From a checkpoint of a small mixture-of-experts model trained on Wikipedia: a sigmoid router, 416M tokens.
Below are experts of layer 9 (counted from 0) of a mixture-of-experts language model. Rows are named router (the router's row for the expert) and show model dimensions 0-95. Each number is 500 + 40 x the weight over its row's rms, rounded and kept within 0 to 999. Numbers have three digits each.
After each expert's rows: a language model's description of what the expert responds to. This comes from a sample of Wikipedia text that the model never trained on.

# expert 11
router:464498476475431489516522467531468481545481478469538463546419507512550470436453544492488493561517490468468487547533544480473430478526490536523531477523466438467484476407437499499503529521500584610443527509443515522439491545497480456470390505456592469514414504485499479514549484482483538493
Adjectives and function words. Adjectives and quantity words before nouns in descriptive prose, plus and, of, a, with: dense, strong, many, large, various.

# expert 14
router:517451449455399459559519463480441512515458477384469483571500516575551512505472534442477417533532597508448505467473466495511559511493522480481536541543488450484484539483490513516488555511522489571494477500509521491461514472497458438475526495466500531502512526429457450402504511561518494442
Quoted titles and speech. Words inside song, album or book titles and direct quotes, often first-person or second-person: You, My, Love, It's, I.

# expert 4
router:490487415487518405537584449481486601519443481462471442505570505532531456524498519498441492541549514412443510539528556510482492526455498566514517526566480528430447508482477501449470479541515534535507441508531531521447472560483486439492533519445495412525501568473530444467536479478581507474
Section headings, verb stems. Heading markers like == and list dashes in infoboxes, plus verb stems split mid-word after was/to, such as establ, surr, expl.

# expert 27
router:584412507504406474522553451568494583508480483444555519483434510555515510496533546485469518491530525501431459558453562492507468502438522514496565468514468493446459501507482514525523530545502508476568475489517563546438488535466400535512477477481510503463430519458457445447530458454553457482
Non-Latin script bytes. Raw bytes of Chinese, Arabic, Hebrew, Thai and cuneiform characters, plus brackets and numbers beside them, like (平尾台) or (/ˈmɑ.

# expert 23
router:458509515433481497539555453580424567507498513491448498505477473530474459502422559462442428489542553470412450476507563443500451514508492483513522517546486485467522499499503461452457563573529506598484468434479579484483530482500451471550464473479543541520478503456465371502518521479522492516
Proper name beginnings. Capitalized first pieces of person, place and title names, including first names: Mc, John, David, San, Rich(mond), Cl(aus).

# expert 16
router:532463500434478500490515412523435510518456483427486522496468580562470464470419527425521475586518545471494488558475578514482551517500476520486489481607478430485509528496465508469467540548481557562445510516514508529427429522507489476484446508494573419534451519507459459510583524421516468476
Determiners. Articles and possessive determiners before noun phrases in running prose, such as the, a, his, their, this, another.

# expert 9
router:488483482494485492479568459564439559552446454483554417544479539516531528469461495510481486550502545471422537542528464504562559543486520499512519540494466456436447516504528384475458483522450538474429474556459536549425470519545475575410452519454488473423440499518494501466518534449486470421
Verb-stem word pieces. Word stems before suffixes like -ing, -ed or -es, especially verb roots such as loot, tick, post, employ, attack.

# expert 22
router:481488455450456490535552438602472536491466475455479540502539558489479446449458533478484462510536508479468467474534475520543481566560551516507533502564437476416483496401458444488528542539470484508518455499569527556426508429519397535541436532465528494466480557499495497521530456530519549389
Main verbs and prepositions. Past-tense action verbs and following prepositions in narrative prose, such as became, launched, acquired, joined, of, with, to.

# expert 17
router:500476553506477498487542478509464568552494449420513499588576555475462527513497559497430458504518523501496401495510581446557491545536474560506645492535388494440498489476467460541574507540492542549449528465495525507467519484517487534480482488452512448528463553546426454533486414526523462444
Non-English name pieces. Inner pieces of South Asian, Arabic, Turkish and other transliterated names and places, such as kh, zh, aj, Wank-h-ede, Mohamm-ed.

# expert 5
router:476437514478422422524498436542499508519440551414476519527464480543544477524448542452395469553491555467475502494500510495537543505482549567480584566532458491456512543431425485474536500550449517521482489467550559530478492478471463538507436557426529438535469585527490499487555568532508449502
Sentence and line breaks. Sentence-ending periods, closing quotes and parentheses, paragraph breaks, and list-item dashes after a finished sentence or title, before The/In/He.

# expert 13
router:513486493457522465522599382518434604539446482488490478544468472578475448492477562460436506452489548470466475590489514507552498508525503558530501509513490437482426494495540408508476484503499508526463538542537514509490533498480493468489495522489495484435458513545460444416495510442484505498
Table and infobox headers. Header words and field labels in sports and election tables or infoboxes, such as Total, Votes, Venue, Apps, Starting, Runners.

# expert 31
router:482472518504507427582495434488532559525423473479497474511477546576494510488535560484424441529500537480498407532546504521556485463533554478530549500566445459426488529482499498441500518539462589518504482471478512487443456546505471503559482541441552434521441513540526484485556538536471495467
Word endings. Final pieces of nouns completing a word before punctuation, such as build|ings, presid|ency, evas|ion, plus whole nouns like season, year, election.

# expert 7
router:519499504475413422438571440485519522538502426472533511549441531536501423506480527447499510504550493459473460550499518523528537491473468480520505554619484518410488474494536549499476472489445488550478530484483604492487443548554497491539477470414548505482457553463479469500492522533489463449
Auxiliaries and adverbs. Auxiliary verbs and adverbs right after a subject in biographical prose, such as was, is, has, also, already, likely.

# expert 10
router:547489532500441467529497416519471541505489485427478497479492573537560518497465540484430515573512494471515420465464462489528474597467525567462569550532443528509494442515540464434460468502459504504526461487426517525454528472490481475553507555521586506471451559511448454486543499435527489444
Year and number prefixes. First three digits of years after in or commas, such as 198, 201, 202, plus decimal points and dollar signs in figures.

# expert 20
router:507471505509523435486539423545483520593497450445487460508498502536466489430489529449497429562514545492489425540482452460546489496508507555525554536472448424526501471500527435558475560543458516513463463494528544592465483469528474463490476484499453492505415536479458479467538521472585424520
Infobox and list formatting. Colons, parentheses, semicolons, line breaks and dashes in infoboxes and lists, plus field labels: Team:, Born, Kingdom: Animalia, Website.

# expert 0
router:475460547523463449515562465490481576509463481489511517520478526555482458547474493421457440563540604510419498475503449507525441587478468560538544469530443484467528501511443448519452482577513493508505485534473556557449500524514480480427373474503534500522463542463512425531511549484515448464
Foreign-name word pieces. Mid-word pieces of Spanish, French and other non-English names, often accented letters, such as Indep-en-diente, Fran-ç-ois, Colomb.

# expert 24
router:554512538473442476555496451515539501493445466444514456506495550551493508462510485446498528537566484487480423491502530498488512529497543549545582547485451477477500514420494500480516487515483584570481529467495557531466509498472418439466429487427525517563484560477431476443554469475477517480
Table column separators. Pipe separators between table cells, plus semicolons and slashes dividing fields in data rows of results, votes and discographies.

# expert 19
router:543511489466494477471528423547447589508471508486504491531454570595451495460505506462451496593517547460470504474549476448515524498501495489494484518550518451460491543489473471483497514622520540504519419474480501490518489505523462546527471445517557505549489546514493492432565501473546533442
Institutional name words. Capitalized adjectives and noun starts in names of armies, parties and organizations, such as Army, Labour, National, Comm(ander), Liberal.

# expert 26
router:548525525463414451487559465485460509526504519454490434578532508542482452436489567455510409490561577475469468520552509507527475511440462473492521535519479471498461557429458495493495515552536520522488538517526509546513514537575484559468462398511528477510453579502458452527467524470508455527
Proper name endings. Final pieces of person and place names, often in tables or lists: Carl-ton, Fleet-wood, San Francisco, New York, An-ić.

# expert 29
router:582520512424476463476581457571515539550442491445500536515394461558425538493502520472478472499540483482444450517613502519525488477459506505503538480546505485467503497509478487421445602493457570508469542444483524484502549515552473525500523456485486526465463519487429488534609581501519503496
Role and category nouns. Head nouns closing a noun phrase, often before of, mainly job titles and months: director, manager, member, President, film, January.

# expert 18
router:582565514491423476456550433550528496560437490455503438512544533522483531430491473487511441481561540472467499551494510513539529497525606491483530485514425441436488537447497464450523500566479586554509558549514530517495496478500456492481487485489470494511476513485503501499500523515532435463
Noun suffix endings. Word-final noun suffixes and plural endings, such as -ation, -ment, -sion, -ities, -ers, as in sources, agency, deflation.

# expert 15
router:558514547500358501524506530537504506522434494469512498528437496476478496414487531498451482517604503487480427528519525508492481483562458556540594546526449428483443518475601525516463521571463549542490497478498567489447433473496467479499438512423470497449474520437494462535512464508509446482
Taxonomic name pieces. Pieces of Latin genus, species and family names in taxonomy infoboxes and species lists, such as -idae, Coleopter-a, genus, Phylum.

# expert 3
router:486477477462490492517522494580481586535396449367464431515526499511510418506494535485484436501541491491442428540548548471538512511497464486507583512569507470452420509450495472465505486523511556473430519471510606527409434485492435513516512433474563494503488526414452480485491511503508477495
Surname word pieces. Pieces of personal surnames and given names in rosters, credits and lists, such as Mc-Ge-achy, Cos-tigan, Fried-rich, Smith.

# expert 1
router:505528489431415438543506416495482556507456466482515497534468524525562500519450508486462430469507499486474487484532567436532534517511472566521537487512495507437477438511532460517514495524490546543453499489519502578489465512494513555439412500459558501493445536542456489471542497460534464505
Table cell separators. Pipe separators and row-start pipes in numeric Markdown tables, such as sports stats, election results and squad lists with MF, DF, FW.

# expert 21
router:562454517395533457474508417568510513531469484490469466489527531539556537499485540436503465594601527447454505532497518502521453507473522521546528457565485439446493485505565449471441441520484549602455455498442488511515471505440488538467456448491515528479488512458534410478550494491552488411
Prepositions before phrases. Prepositions and time or place words opening a phrase, such as in, to, of, during, until, throughout, often before dates.

# expert 6
router:521501500419471506545547471544457582559481514451454537550420510555517456503434512453468508493499532473500465469481501518526447505481574513531533525548449453479497470508538473500501499525458566551430513458468558562446548552497433484499480469438593553493459510482422457536482526484542498502
Table cell starts. First token of a table cell or field value after a pipe, colon or semicolon: numbers, "re" prefixes, Nominated, Swing.

# expert 12
router:506511477460473355518535449522515510493436442466485491499561486551526464434483553462466522531583498449398420517467483473520531509483553519484526536496468430398532514483519414501482517556537522504454519451468523536517463484471447518509447524531549532568491489483454465459490490474488443493
Clause boundaries. Commas, periods and clause-linking words like and, that, which, who, when and because that end or join clauses in prose.

# expert 25
router:548497480470403490535551438538508591541408503468502507577461488542492479489497537451469440551526528535476466511520606471567466506471527496505520449558427462474523564441513447516493498567471521527454485465566485600497457475487487518514487483482558481481451477486466463481510534493543439468
Final digits of numbers. Last digits of years and numbers completing a prefix, such as 199|7, 202|4, 201|9, plus digits in score and stats tables.

# expert 30
router:532501526438448468529597434530514585490476543490479429538440502523501486442503558485454440539547537463458428519546528527519445560502548551510549426489503471479530460488498442412468502574473511533466480494498537511502510504510480490543469486489515536520472518444510484550530442502468527484
Geographic coordinates and directions. Coordinate symbols like ′ ″ °, and location words in geography text: km, north, south, town, village, United.

# expert 8
router:533505488531532486513566495514503584555449464482498477539536538566577516461434487478461488582574461427405463521480477493521489487583566536478524496537417465514451507469502467506533517526479509533527507536515473519448510448461459524499468522450502490547458565551477464527552490485491493375
Mid-word fragments. Inner pieces of longer common words after a prefix or first piece, such as suspic-i-ous, sy-non-ym, Inaccur-ac-ies, -cep-, -tiv-.

# expert 2
router:507523442476488461478520507554441560489469459477536466460440494566520533412498519484508539484517493429487499558524538492531562585502508544537545529498442458506455547516438495492491543481511578573440518531412507513503519505444442482524442546413498510505465518473492495483528555504496517428
Word-initial Latinate stems. First pieces of multi-piece common words, usually Latin or Greek stems or prefixes, such as hor(mone), arti(ficial), environ(ments), inter.

# expert 28
router:536465498485489465499497479572435558468497517442538517507468501541577534476478567471502507505531574467507421560472560478432576502483555537526502493487443494478483465399498545500472542577419571556458490446516459498466514488519454494535465494480541469528440575506497487405549505526522473434
Word-initial letters. Single capital or lowercase letters and short consonant clusters starting a word, usually a name or title, such as S(leep), R(amsay), Br(ick).